config.toml
rope_fraction = 1.0
lr_mult_qkv = 0.7
lr_mult_up = 0.649
grad_clip = 1.0
decay_shape = "linear"
final_lr_fraction = 0.0
seq_len = 1024
Below are experts of layer 4 (counted from 0) of a mixture-of-experts language model. Rows are named router (the router's row for the expert), gate (a neuron's input weights, with its number), up (a neuron's input weights, with its number) and show model dimensions 0-255. Each number is 128 + 24 x the weight over its row's rms, rounded and kept within 0 to 255. Numbers have three digits each.
After each expert's rows: a language model's description of what the expert responds to; "comes after" lists some tokens at least twice as common just before its tokens as in all text. This comes from a sample of Wikipedia text that the model never trained on. Tokens count by the router's weight.

# expert 59
router:142138165105106148141089130132129134139121067133096107166108120104112177180111208094148129165120131128159107179140110126105127107139104154132152106119176083130112100112150125125136104159140148096144144094113117085138115186115080123120140129119141106151111168140122114144110102146118093156126129123106124165118118123139113104129130135168097115138142102148141161166123115080152181091154142158140089150164127086100161148172120128146136127100153136106159101090127145153149131139144151131120166111150115171150105109164086122149162129132120098141138152139111143120090139098148133117104096131116122136123166133124154159142134119115128135100118143154180149104143113154183110085131139141097150110118124129116117126112151111066109145113127108138102092155112158124115130139104171
gate0:161123113122148134129144166159153171120148132104133148107130103232126144117096111107149161112152141165105112164123148102107135103106133072113142120104147163153130095142112157151166106184117132170112099140123126123135117126139177121089145097106126145133112128095101148114150097083084140142128170149134156135120136124093149124096154102132110117131101146134161082136134124101110108101119104110155107141147141130090089139119116142122145124169108158108125105154124135110155162104162130106151103102139150152090128118161153139157097124117130130144114139121130065109120114153114080156190102094111138092107118094123140113147102182138106140104162135083149145108132138079093118099124099154111124110099167165098137134139132119156127136147136134131095122127143101158101113126126118
up0:110129109098148066120172141106134099120165108151136128122132177150093131118141119103093068154134080114125075128102118095093139117129110095120148066119152120142101107132129180131140128086129104176106137145167155114107129131135171113156100181120109128148089140137172145107127122149128158111153125153175084123086157133202135140095117129106113128133066101114106120113135083126159114131135097113141101121148105153122101142126124134144153143173123149130137138125112138125146132141098137142133098146089115142102137129160088119160106090179124151144162159136158117114167083149113090122116147169176122121129131126107133143090094122152108125163114124064105138125142141138114098144144134124108105121096141106088103146128133142140133151148166133114126118123122141126131157129126125
What it handles: Nouns for works, things. Common nouns after "the" or "a" like version, game, film, series, show, club, field, plus "this" and "it".
comes after: " ", " the", " per", " dis", " a", " con"

# expert 30
router:159133133124118117128092110166096117153120096154140152131137133129115131136096133095113149109169128127136142149126172152138076137140135152123108099183104087120102140104125136082110122116136111120081180107125130172142144138111118157125116135150116094132148137140138151122125106092157130147115110117119128120118092117100131114111126139138135070123127099135118148116094156104139120163141069130147143157132117131160122151101136114176128131155156142156145113095178147152142082093117134077101121168142138114149103147130141158154145153168140116107120159141119096142163202062177135138105113141164106114128171092113158147155161134114111113176123183121160130124155128107088158067123164101135132126141113128118131149107137131153152102116098124103118099145166088160106120147103105
gate0:166128117180126104128153126132124079134157114109118131087145140172109165073172168144123175078153117112076112132128133128176120102132095150136129110134113139056105099107109160165135125126087141116130148093128137160147168118112116134118143108127115119148127110166135118115101136114135139145105119105135130142117133111133142153087145096130169137115155086112119120101148167082121107116099114158148133131124139144119076160093145171162146151162158148135141098143182065142125142132090147080153134147109089147130128137143177134112124121114086117122133153145124112082134166175087096071139120117165115126102107117135141124071151146092133113131107158128134115162139156118117117133103139138162151116138132121100119111118114137130158130129115110128100162135142142123099112166090135
up0:106119125135130137109095120117124162133131126137127118164126127079139098171084094122117070183102121106193120146127114115086166156134146115133122156135125125198150149112133117103120130103179116135136115173119130087131096115151124140140113147131148155122123166083125138127149103134112121115140143137130123128143158128128120122160107167137102095151095163133116134138120048164127158120165146084089152131122117120116156100155100074083117108104086086118129144072064166096138112134168107144094130104141139115116120099127107143144127115134145125141126122111139135166120110062164148181121138143094170130121149120123128138180115111186136152124129094111137125080132094159110153112148138106110105132121129140138121146134151117133105118122147140147145119114122124147134134091159110
What it handles: Name-initial syllables. Capitalized first syllables of proper names such as Ra, Ro, Li, Sa, Car, Mar, often in lists, plus mid-word to (photo, Pontotoc).
comes after: " |", ",", "-", ".", ":", " of"

# expert 55
router:178136158131121128154158108154185111131142075136121178089081145128131158119116093126145095106127139138177134149150132111153104109116133167112119149108137182139134143091128120139117117130103158115112208130159132151145113142171127109164131115142143102161132140120142114150101141126103125147121158103145129119132115172109182123147126077136132148094165156134164134084104158153119133166096156150121165166175114127160096112150108101188101089128144116126139122098162158133124143157138184125133103135112165113147089115129127113144132110186149152160139128143115121108117124138127133076120127156112125144149143139101129161104122151150105109174153118122160131146127146122091093115151132114120086137141089159090148129092134143105111101097144104110180134111144126120131132135113127
gate0:108153127155112125121121125128164109081123123162142134131117112160097143122154146157134129142118145147182101109156158132102118112082110113104102147103118160114167128147127126133117137140134163128122101154056127106049116135195132140165150111135087118088168140113131184125153094094133111146123160131124138107148119134136107079139101096072120111143137115137115111116113152126141144163136133139131085132114102143153124113131114130116149146166166130166112102114080131131109157150072096130128059120142147116105108130127125136124102131109124102130153118117090105105085126136108118146106121145172154125152124127132128120135106097175105159121130087084132139206116133137113091095130101120109109136142106137152128060161125111128124176135165124158131126119154158125127139158124118
up0:129128134178108136119080118149136129110119150168141129146127120161136086147154135111148117156122154124138141120109154127118146129120087118112094199132080150101150121147141102129137129128123134081121132153098116132047116153168125117156147136144156150107148153129096122125147102078121107115119154125135139124108154112115096068117119103153113114131123112150104097106134136122144142143157108113135126132117093140139158128128096128152183205104169120125131090133140128130115143146072125117136069090158151117144081157148139170137133117139108122107119136136143091116130163104127135172092116132131123128154138148118168112099129097173097163131112105034131127138179088116109136120127115125123142129153113144173127104129122118139095166138151119169140117103168141128111161122161116
What it handles: Coordinating conjunctions. Conjunctions joining words or clauses, mainly and, plus or, but, with, so, and the word pieces sh and Bo.
comes after: ",", "s", ")", "\"", "),", "a"

# expert 63
router:119143145100147152144104096157087133123169114103140105089120120094131152140101137118136078129172097132116164132104108094147127120120111112114175147142137148129105153130164154132123114076160165142154116142092123149146138156143132126111131175129146097126083109094131151113121133155114138175124173133153094153135181140136156112152104090080111119116118104154177091107189136137158098119142145121146129083122154135129175113175110140131125104125099109182151143164141183123126132101160157130126133143090144164118159193137130121154127139106125151166147073127119111075169131142111126141117099141110123138162123101119135151087112144151161118123157132140119112158124130153185119136145127132099138155147162126150138112114135086130142128118116128139148178151144157105126103151141142
gate0:129095116128141102125130132142048133179095090098121154081132108109157111129124077135109101159144124113150126147135128121153170092153146176169129090142109190176111150122124140119139125126170166131161116103133127058123139136110131112127153146123077140117124145096077123119062163119137115142105160103138081180114170155141133157147130139074148100108127134161104156105128119125123154117151161107130124116117158099118191108138101128095133120074132091114124166132127101109121117143155126146149133099130112109130120123097081109125125157165163126145131140159149151144123140132090172100100094128108104156095108128138134157110145111122142105127137147116139106117136102109155169130128133152139111129146102139124128134110123157113127163116144132117159128131151133140129132135193131
up0:122162136060122150132097134125174120125054164137147115147131137089087120118114143137148148139147134137117112140151120113151132139155150113163139102146167102125100093146133143104116134083084119134112108103122135158155120115120161182198176098125122127132094163140111130115137156111129105089116111131152145141147140101090105127148122116183120104134149134134140126110130113138110142135141073131142130143122155092158142129052111115152140150065144144130125118107168110127125102127130160110162148112147109118153147133129118146154133133122112147124100100121174160096091150127146108142097157075138125124127132138112148127090160094123131111095102158145129176083133188136158143126156108135129131131090120173132140130117095146109156115114159117108156103148133136143111076129085167
What it handles: Word endings, self, World. Suffixes like self, ure, ical, ally closing words such as himself, plus World in World War and World Cup, and Championship.
comes after: "ur", "n", "ra", "r", "d", "or"

# expert 34
router:136119158112130132131125155135120136096127109124124142112139105141106107141150154152139110117139152184113094173117136116096107158110082087074159154101143145128116122160149157096134155132117127185176106129128147160109162136117090148143111127176135123127120120173143150104146161083107093133087130143158146121159126139124125145144133117092095117128079156112122089071143153141137174172163114140113102126155150142106145064107113109093124133123124137147154103134097134161116129123112119126135126146140122101130135125127124128132152098127071151160118186151109167136120098111117157118126122104105144181138107117140114139084108157142091143134089135114128111129055099092095126142135094103147188124129098163123132164159079080132141113110099101135139119125121138138089127141135132
gate0:111127132149130071104137130092167130094138171130133165129122138088139195132093128093163102135141105082072146100123116130114128109157120117104106103129101092101115118110134147145120126164164146116103117125140120173128106132135117094113110166129151153169126102127128144115129095136120142108111151147119113115107136118121120154151123121125116118114113101094142144140115101114101128157154062118157111152127124095103140131096135126121132123137126133124124211135079152132129131111111169154091116163101109109115140156119101118109154096186131107152134133154131112121110098077141123145114170092152161111152161111111159114141152138114134074111143160148124109047142149164150134147116096104108096104104124154091117152128145143121086100090134132135155059114102134118108125151116153
up0:139066129116155147126131152125092126130109130099122121148139115091084122160169102108110136156110161150128155096106117104136120100096164166079114178132146119181148117118157116118114171139132069137101166139166140131116146137131091166091163142099132130086087140148150070088133154142153155119146150144123113125148108151131064120123141132106152139116152150135119169094133128141138163108095159094134146112118151092118121119110102106094108146104097117115122132159119119098122146126136180145128160160168130092153164101105123120115111115091139149117127119090113142117179130123098167111117117104118085124143156110173092148160149109082131115130142066153117139115095127130184126148143128118156132119125163144095141150137104176144137139112118128142134157123140118126130124133093119
What it handles: Vowel e pieces. Word pieces e, en, es, er completing or inside words (One, blue, eighteenth, encoded, escalating), plus small numbers like 8, 10.
comes after: " ", "re", "gre", " G", "te", " On"

# expert 7
router:104121142108140118119130121126144121134115115127131110113104185175143115088144128156072146156123134118112128146099136132127103127070172134101134118134087139152139073151134132112145173121167101134095105121152148100116130178142163157188136133132140135162133178111136116133128070152101154096120123150150111134147126113174089129113145126138123108093070106103160093116109117106148127173112115079156107136170145125100149095129141117153137124130137136125145151146131130114108131120137175112150119140112134160125175117104086159157139145139136154155125125098135091180157134143084106139121114133150118155128113115105134148157109109166083141142147134074110122123151115093102145138148140153055141147085128135144139128134145133189100158115140101122124158143145119126062114114125141
gate0:141121144103132115132166122134141113132154098073131135170146136131116153068139091112111119087135138119122145149080089160125131108138097146189120165123141128124086107162107167161139114119077158146120112142173142138149102127140128117104096127126132153142133141104114131144118110144076106119133154112124118110080125163121153111126147113127131116141116132119143140126138130123080119056173138117128131166163132135091137121118159134151107107166092116156109140089190113149158143144119092134089115141153136159112147145160171145112111105144130105101121133153178098145099162124134099105069148117132175127132155143117139102083155160118140124115151178084152119128156145145105142126124115142127140094124135110125124127144163071138102153095087126145102146097117161156136113113149080
up0:099132118163105119094098119120135165138145147183111167120119081141158076131139150153141120156149111142128123137163156142129112153137123108103159132143139120163122095120140135151127135145157075108126155121099100073117135131095131167154191106130132096158143133141100128108118111120156143115111111121111124108156114119129109119126118093138099124133152143139098099120129149134139150160106145124143114120120130128159112135139115144127130129112167145101137099175066140100100101144177122172139135146094124100152110114102054092143132173085114121120157111108056162117161158101149154171135103175104103129066104130156126151118093121108126114149105078152124143104082118115159144106154130118127104163130082133143140105120119152113148076129110111125134127173118099104116142140133122
What it handles: Line breaks in lists. Line breaks in tables, infoboxes and taxonomy lists (Kingdom, Order, Species), plus odd fragments like q in sq mi or Pe\xc4.
comes after: "\n", " |", "===", " information", "---|---|---|---|", "en"

# expert 9
router:147094154115105124143074154098110132130111140154137119091122129110111120131118121118077145165134151142103104131145124115117108120069123183071159105133111088116120135163090107130177153134135102170122082066124148107135126136100138145103132108146159130127141164103096131129116164146123098151126131119119144164143125153145163131177137102118142121112132128173115147119129146149119134156129124124147137139166103105144181113106120135119172143136111115161138152084157138132094116108132162130096174123136140082108138116103086128119133127148127146130121132145151137096103173113104117129135108151137141135132128109109124128086093125132152129112122100064137108168140177115155137123145128135117109127116129189103146157128091128068169151105187116090127171106166099163105122112173108
gate1:152136124114185136146087113153158130134172094084152092126139116131148134065177127146076088134129096105141125106122125130150107121121120069155150129136181139119090128170128139081144141121148081131143131131149124140174140141142126132129103169143100139127131137105115133145122119105125140111138119114150114144131121106154179102090138117094113150137132093119135127104162104118074119108106107127143148096123112180146112130122117105085122148186145127131120208121148120144071145110144103138125155129135150119147164096115132137131116112130106070131115144120164149114196170139135128148153105135144154132111151107143134139104190123143124115095109078126116093145122187118107118113121150139159128083092162099160100115138103106103163134132128119132133149135130115141148101138134136
up1:101103132134077111109148120106131124098109176160105166124118128153099084180093121127173144125107161138102117182124116136113159118152123192108080095114057094117171116108128138161117134120116138137112117125114134108100128145118148108138133119118111141114104099149158146137176113127139147141129108138130159135122142162103070137121125150153130130130116155097107103167121146125160143141146170106111100109111130092115109123146130151150118143106105129130136070132116116083157107139101146115137110155136131130107100144164105126150115136109152176110172123109102108133053121126111113122067158151130091115139090138097141102165092135114109136129134168139134144106136113153154155148114144152100147165112068112149131125134139133201103117116116120132105124111134163121110156097093119
What it handles: Word endings, line breaks. The suffix "ion" ending words like Description, Nacionalista, and line breaks after sentences or infobox headings such as Career information.
comes after: ".", "script", "amp", "vent", ").", " collect"

# expert 51
router:119138151140136102162091135101131123077163127119109126107119140116113112119181134158150139073106159172172142099111162129169146156109120099133129152144081147189132153120119156172135141140132127145135148136125126153110113180143122108100158107141174101109170147126134172110124117127144093126099160099114154122159121116128099094118157163136130098126126134145131168119157121124131081144123160083132119084131119152159092068163105118133114119150117168141119144103140109098117134111124135117073089125149128100119112156131121107115139129132096167122174151136160163129177087123117140093123118132104145111129080131142180083123101118101137138121127130136139109143133161115150149116115179111135154135101120119110113087137110105116164106145086104128127080136120137150098094099117075
gate1:134119140140127108122146126145179158129156156144146090096104166141105129132174150111139123142160143135135075167147153126123126106148185153156114104144128125110141096149114193083162173150132139190109158125148077093118135128149189139141156132173158149099148139154101151148114111103127146113119131143153127132170114146153106099087105139131109147121113131082128151174123121118088130127127128134164117180130124156144099109104114140114147130145126161096141153132119075118123134103123134141121122140104127115142111133106117139134132141151104159144147143131142144119139064115135114125111157099163113147133135125127147131107143074141119162169100104124106126086117137111134138124131172124125076151073126087136107151139142117123136140140219136112167093127133106116129165152119166
up1:087141143168120138140090079125114095125126111106124135199120091112154139140076125159121123107122132106111163146111112144154140171101087119108163154122142117136087179113130087175113078110169140044143105129108183172157121139093097127165100109106130090138120117123151098104124143160137117121136147108088141135077123117118120161142146123097141125125132119168106147105132152103157129140142118147105150099121129114150169138124138133134100100102153097149126102103141168152144159161144108117152107109149132151106134129131157122123138113119139095131127127141105098131137151118109171134157094112103154110140126126124136137135116187133138104131148128136146148148140105137118089151131086139106152129178153186136143066106139139109131123118057134139126131130122110131128119116172090
What it handles: Definite article the. The articles "the" or "The" after prepositions or at sentence start, as in from the Catholic University, on the Billboard.
comes after: " of", " in", ".", " to", " at", ","

# expert 0
router:114098145131155156100128134141155119130130139125134114117148158139134127133119132160127122141117106122170150107107128144135127151076134125146142138117101097167105080163128098122118139083170108117107120107154106129109104128138104073148105130118126133134137142121160066100118107129136156152110122176135112187148158101143084110103182133112153105127135108104150090090128136099157107112122149137153086130143118129136070132104136123159123136118109128086128151112119104110091107100138149156086114112153119142108123113104109157140124113156122166075123112078157102127161077137138159125110142132091097112114072078135146133185067147160131115099148087113087100159117099146141089129133107136122162114082152176105154115113168154128114130148125123113083143103120127153129108143110122
gate0:160128118082124133107142182123116127098125146123122147123134131139109131159123087137125146158126149121133160124084093087135171123095116110141135152130129124130117128116129146105134142086106126132103159141162159148125140123133110159165135203109091119114105118113082089077118103169100136148142131097115151111115152140118099109130126131152135049109120098168144159159092153141159132134133147122112128144147124108113145141128099155156165105162101117130097170110132130149098095109089149107125110151139090111115157132165143181086104149100099124083092106146108126143176168106078127095109128130152093140111142109123120163108148139158144090142179147124133096118146107122154144170143128093140137119174136166187138127161136124128130138098114110129124164137169154132116117106094123
up0:145126130092131142114126130123121133124113133119113123112142121166137140132152082139134133145116150117126139115073102080139146112105110089118137105141143114129099123123115158119155156094116123100092129153151127142147155139123116136204128181094089120144103125103106077096128103175121100141135145125123183094114134123096097089087123146163117088123112146138126140155087143123140123132135131128119154092129117120136122134125134167160155105165123112120114165134132088163065119149109153077115115156129100096107176131128155160132113126126092084095147135140113126120187177114074116097094158120162102152132135131119137186128120136193160125110174152127130119096150106116134157166151131095141119104154141153141146151151128131135111134069117122121170160135144150109119109092099112
What it handles: Section heading markup. Line breaks and == heading markers starting Wikipedia section titles, plus the title words, such as History, Plot, See also, Career.
comes after: "\n", "==", "===", " ==", "====", "ography"

# expert 20
router:127168144050085153142116123155124103134138150154119108100134151126170136103104127123106121150141143108130142130096146136102110117117124171149135102131166121144151132119134154135114160092116129165137129145099132149146147141146121185132113139138101102152094100143031099146139085125105136129149117130133101171172114134146141097106148120126100135128127145093157122106121187149115161146097134084140140116173130179148168120138116097172099118132154149118135136120112168135105155161132120118134128146181102144139118145151073111139142098088116156112142168132119127094130130116151111135113140131104103111094160101107146171096098112081102079123172131161131143135123170135120135152139091161092113168171104121120141115106153144101147145151096128108144129124162100116119122127116121
gate1:116116126116135114130138093121082141135145136116125099150133099120158103087150125151112113091108099124126166066140171165134117158100109145145140153122108102136061120127178070096092108132107148147091100128126128119123147118098121115081124159109151136145144119152124097150128125123136134134123115122157143138127088096125155145091151153076173086130133118120121123097098071130134114130095134139105121155125126127128074126131102118148132135117168118137138065158123122118169127078168155139129127110107113151130122091135152090132136111146146077145126140090147137134139126152158165120173128167072125100030119090121141150152119141121118113115132136144124094138123116104124126123137149140163142091170110142124121137144122151119169077132115128139109185145106140110124119109124100
up1:157145125100177124154150186130104122122142137126135159108101177129119122131115116114137127143135130140135124133105101149121134128153130099115116125140142145139194197129113168149189140142140138136158138146129132141170134114104162149126149168139092130126100142108121182113094132129137131103109119115126115118158118162168131134170118100125119140114133141109153156151176184151191088136168065113149149145148134161165177123134154138102141091147128128141141146095114135182141137134080135095079114133120170189165157159142133147157144135072103133148125100129103111132138136124126107128105118117141134127145118148151068132140153156141123147110125139163129125089153130124132117133127119100113122147090120116135131149128123090139137141144132132094158066110132099143138079123106180
What it handles: Word-final name endings. Final pieces of names and compounds like -dge, -light, -den, -wood, -burg, -ford, and States after "United".
comes after: " United", "ar", "ri", "d", "l", "ra"

# expert 32
router:116182162142115131153163130120139108127115127155113110150092100125101145126132125109140174133140141150106115120138120163119123148133091148115100145160131132160115145102126137126153122136111139120131113141142104134114111124031136093143094097138172123117142158107144108131101123122094105118113155128144144145127101134118141138118089144116118141115134103153126149126117181126102145126132141138146139081140110158137136128141175106095065165161143082168165156158070099132097116138114101107128133163101155095091116166114139150118108131164185112124144117103114122099182166112162158124138112098145152172140116128096143124156158095146094124107117108112089101078108165128096155131185128157145108129126142124155132161098110163147095142092158097108136084085103126126136105122122136
gate0:140118117187116130119132107131139157154159143109116162099129130113115115159148131161148169146099108126129137086105126138097127161157140134151141184136050104086128121135089096118152087160116132152133128136083171128089182114122116130083095075131138124121129112117158155141091122138151139114108110107065140096097126120065141126146129113142116098123129117138140110112159080151106125163159120136117146118140122176136122137140147138145131104135134120133116127111128158160139122092117094146143114193126143098063148151144110090065168138137122140124140155144079143128145152120124134153136141123115169119122138138106136125155112140073111117161171099120124116112085142158157152096119105151151161142164147130176115150138156118106159131123132138100143131134140122102130133126173116
up0:168131122138171176120097129151115138113135131133145154104141084141106090156157077100103119121112138146135129107171147127142134126123143136101170157118132122111080135066141140121112107101146095090165137130085172120105133118121127143168171148117100123076171149151124135141113181114136097147137125102131157156129130138115174106120143090125146125127102126150151132128099138107183144167112153120158155135108127138117152123118102135143116163093117105120130085073083138124122100142178138091117122162133131108154134148136092127119125140094142134130084112103082130173085117121126117140159124164101124104145153124132121140132076120087126153130121129080113115154107153109162100124137127076173143117151140154097110140134128168085146143119080135145144128111079091133113152140157140
What it handles: Table cell separators. The pipe character separating cells in wiki tables of sports results, rosters and track lists, also semicolons and braces.
comes after: " ", ")", " 0", "%", " —", " 1"

# expert 29
router:129144173095122127116126090113140108121132120085121167141126138089146136139108127104155155111099149086099111149163141094128104119135123154134145127143125140121146099137135106092124149138130146123133109109142117156126130190131081098124124167171118078112127132175136142174131118128137165147140140088090127114117155158107148093095155110137157174078126112135098090151144092118135130102141115095120117166111165118109168138167113102141101102151122108118112118132140096093113141109139104152130176106109128057100162181146117128105143131140110141117097127161121087080116118124167133167099125133105131147126133102121148129116117119099102149175150120167144142124103169115142142123167109103107110179134123134143156088113101104124122164160112126094135110078178134149124158153117080
gate0:131112136142104112077180101138167162127117125158126141165121155146112150184165124115185158141139105106126153141114144098128114121143156130102110054130089135112128105091101122152107120175129119148127101174137112149070154116113165135137162161127136123139156135142128166131135116129130173148100165123116123092137120164167152129089150111142123180124116114109117080155182109123124140117075119113116098131135137160095127150111147106113133103082121106133110092155094145107091122132134166094156132124081119133121142137107111173145140145134105166133148128150152103138091107144114094131088124130135130154127162131113121138142095163149103121076126092102092127115154117135129128152129130133114092105060133145123132143081120161134120160116123132074138134124134122101117166105140107
up0:134123125176130089113129116148157182114148116154151139125116135122117135126158115118158115129127120123077118131161148103113119132137144136047115077153142108137161144094121152142161165138138082138111136155102092102073159135142166122186158131142101127166155149157167166106122136119138180135129113142116116089107132151130186151090117111141120207145121141123117127123144112148141182146099091108162120122125097141134117132106151100083164112137116134157119137145134127095152127118098135102127114138064155145118122145084130164145109149163123121149148192131123103118083130165149107109131131115120151168113137108149155130152114139141093147091128094100095134128178106090123139163119136143135121131105124126122127140110122138172091162114106120118136105120113107109126165143111129
What it handles: Capitalized name beginnings. First syllables of capitalized names and words like Lu, Ba, Pla, Ra, as in San Luis, HC Lugano, Player, in sports and music tables.
comes after: " the", "-", ",", " of", "|", ":"

# expert 25
router:098118142110171154093083146132100104135145080117106131157096141190153131132129119096106121150119130115108129134114125134142083134123074129111159100141097133153118164118159170155124143099162125133180123126145125158151145166139116140139151187120127143157123165122106136104142142185086124091118134099122122152138133097176145135159093116119139137139108143124128092107157152142166163115104145104128128156147178146076120110110120161136059128134172104102101120107134160137131120157126082108103108115128122116109177136153119170159126138156166160132128128130097124154138135080144122165152137090133123108102127132095125166134120094108136139129160126156093100116075192128121102139130136135087116132133109135124159151144100107126144129101112111101121100155176097139134139129140111
gate1:177133132104098149126143129108147140104140132152119089142114147097178136101137082106131112144123113088122126102100123103116081107171093100178183098118125105122154125115085105134106092139128129118089092153089117148162163127131119141136099184123133140098141120134153154102118129109101114141119139118098124109126118119113179144133127117144135130108121113099091108136154118139096095152139139158129114110149152179119071115131130189097136115128139111128145109145092134132163147145171136124108128124070157137066146144103186109131118109111128090097125140141116117107090137074172139149138152142138135079154100105107150116130120178115130148143133124071143131143103097104174128133111144121137125145105103110130126142162128107112119127114116118103166124127124132176132103094186157
up1:129159114175138141119128110142152176099146106177120185140120135109174143098118143060163100130108101109139158106123154128113101151192096110145159132106153113064167166156102131114123082137126099146122131152120140121131144112138106127159100170129115129137153136118167165154111129095101143098126148140121110137120077143106158143119147119114131120133116144115099113109134152143119113139153108158142118151153118158137070130162177127108107105161137118130149076139138068164101139135081155127134129139115136143151124117139104070135142123096134102119114147151130111136146156154173115169132131126148163119142120105116145141139155134161125143114106112119122154145096150106134102090120098127143087082075117118113110133141140114136129148151147134110198106119141124151141143130191115
What it handles: Mid-word syllables em, ab. Inner word pieces like em, ab, ib and im, as in academic, endemic, enemies, maximum, plus initial E in names and coordinates.
comes after: "s", "li", "g", "est", "st", "l"

# expert 41
router:076115124145144090139149108127102180105129113160107109112150126107135121142124072152149138080127124109154147123121098115156161174128102062112138133140079137126147107089142137115149153128084132125170139076123119109131164127117111121137115107132101114097154142114109122114127134123127136149123141093127163149097132140096105090064129156116161120166113118150075097115122142140090139127162130121133090154138095146147133167107128149131110145119127114132127171110072144167100136152115139098172103128144144120170105141127135094064086114090137144077129090092169140124122136133114133112124076180133126130147116179167160132109123155147128134079144139120174089129151143170114149129123163116152139110135118134099124131100120157138155133117165125139104125148129155141132135128167120
gate0:145113134100086097146104086105135118152120092145113144156137097103156168077113152125117145132092110136145130187102159118147115160115092095131164161128141131098117155103146055113152116128162130145144107107120161102086128135150119138144137140129135130115110127158166113125129108138109131139128098114118119146107109116122088132133143181086108142140120131143165104155122142108149118138140117111103108142098139117158156142147075077123090147088119135117124109151098158120138167122079113161082125100130152139104098111144100143153129108129123097134134129127119117130142149108154139119099109123144125152133153120104117141148027134137128123159144124159100135107131116131091100110140111108122093126121082178129147126138139197073098096154118125159123097128125183137129077135110106
up0:172115127105084132146082126144134149148169156140122129122137128149133136160104163087147107131093152110150128173082170131134130162121086131064166148146111127149158159107158124158142120126123156116100105109140132142104138149138084139119153106110125104146081135133154095154125157132101132123132118133156178160131143113106104138139143132133097144131156140167148085101131138091163118134135101114166114109124129092168068135118128129127114176150137142102132119116094152115154112110126129149079144106139149129080127122112184137152124094134121126119124178103112112107150090098155123135197133108145118141128151108126126142120073124143151144093144075135132116138136111122135120099137132112092130133118173181070135133081147164085157109131173136140121123121089175144135128128117132
What it handles: Location prepositions in/at. The prepositions "in" and "at", also on, from, near, during, introducing places or times, as in "a town in Bolivia", "at Clemson".
comes after: "ed", "s", "ing", " located", "ated", " an"

# expert 13
router:115153163137154113119115159142105135138118113126125102130129124131125104150079177126107128147153165140099173116162088126126100129125145121125145129179123158150080133134123106121115146099157176137132119126141092108159188162151135108147093169158150123130167100144117099158120119114138150150116135122117111111132102144137144132136126112119070155103107127159123127188153162122131155136120109099099152123123126136079099110125134142142120085128145133142130128152167182170110125065134124118120145143169156125121143138145168134126112157142120109116116135107100111120159154097151174116137076095112156090147090134130101156134138086143110125125160117175138088136113108106136140116142114134131186151144116126179140106081113176156122139104123113134141127109165129205103114105172115
gate0:154147124161090099126183139145138120107117160131120161201127101086142100111156145151148130108120107121156092145139104173083094140105107116157096082136133103113102092128168165145143145139076093107118135171168140104099121136124108106146115111149149112128117107171134129129146145121107128109134086108136165137095174124116178115142130101175160174128136088142111163104118117111096124136098136122150115103148100133150073123131143126106127132167134133151141165100143109107145109085105100142119159124101131139071117129161143124133136125114095071153146139122113180097134141143141125126080144089134157133124135126149164114117089101120110163142126155151131141158165150127062151135149150171140148145147138161137135163155119139139145144102166120134118111152114134113128134140127144
up0:130124141089159151130116096137112145123111130127122097102113137146113108164146116127125157162132174121153104138130135105166142146102090108121136205124138136132118183119139125105121103087100122098131112121152128160166080147117138156117121096137161129103131140155106118066136106102112157174100223131147120120135123124132124141067125086088092116141139134121154126140139178139146111101137138133115139149128118170145122154128126122106112093100122114121138098149161156132101155155122190113134123104163143177171123130134138098103149132107165193113089110137130099104171146109142146160174125146110104132129129146112117145137125107098136172158132135111120100132127122103180132130135133095172143140109124117124123096107108100086113080139135129114114141134143084123156133127083122
What it handles: Capital letters, award. Single capital letters in acronyms, headings and abbreviations (AWM, WMATA, Racing, Male), plus the word award or Award.
comes after: "A", "\n", " (", " \"", "E", "P"

# expert 49
router:106151148129180127110128105148151087112150116116109164157128112071129135177139099134141113125132166129134127140114167139200116108111120131099139109128121119164145145118135130089129098147120096103134142144108131083130152158142099162160138093125137110110114177194158148113147124107132171107109131123157125117140144106154093132125119157171112120124157103137126133108100157138154124192168130152131108146145136099123102137129098139129152101117142109110171139137173100152150148147115092097103127093091122134179088143088135106097133158087092148139126170137153142098102128098101126138137122113094116123156127115093094167105143188113099102161130110145137106137156060166151135091151123098106130130150137111097141110116115120098116155157129109117119141113072105125130137113129116
gate0:117117125140105097132125108148171127122130138107113105112138118121138125183117079082132137146131139121159151144087072088129125103157118159125105079143159151118173114138032091158173130144156119178091097182113122129114140118119146106097109140115113142089157105131125174145143141170126120139120095136118151106119123135078125139130150120120115165140105166118081100123137113117096142120109132138116151173130132153147147118144140110139168113140148126160126176128198150122102146126180077149080127177129170118139135122134145112130128125110125126140175177152179149125096066125111107132121110134124181149112093111148121132100143162133103132110122116092141108091136146129099116126116128161138158133108121138125113132143129124116098125118121134131127162113129108157106132111129119
up0:085129134174112117129193147138180153155133127079110139131143147139097154188107074085104124156143138134164185167110094149149139111135077150108105088134137091157128119153098108151105123134126133130085111143123124143144159121137127139139155114118124120055100119120128139174140156112135114184081099130115145114161097141108085157135139088159098137141124133122158096090117121126152143111112150133123138132137160127129123138132175121119145072143132126138144148136182130141130165141132123131114146129130154142127124114133126077165143152106108130129194145127143135109075067134138110166160120131119122150147121124122148167116191148157116119093145151093139107138132103138090144134102107130138134154091109106119127115108133106114129156121116127117127160110119085129092114108126141
What it handles: Relative pronouns and subjects. Function words opening clauses after commas or verbs, mainly that, which, who, where, when, and subject pronouns it, he.
comes after: ",", "ed", "),", " announced", " said", " that"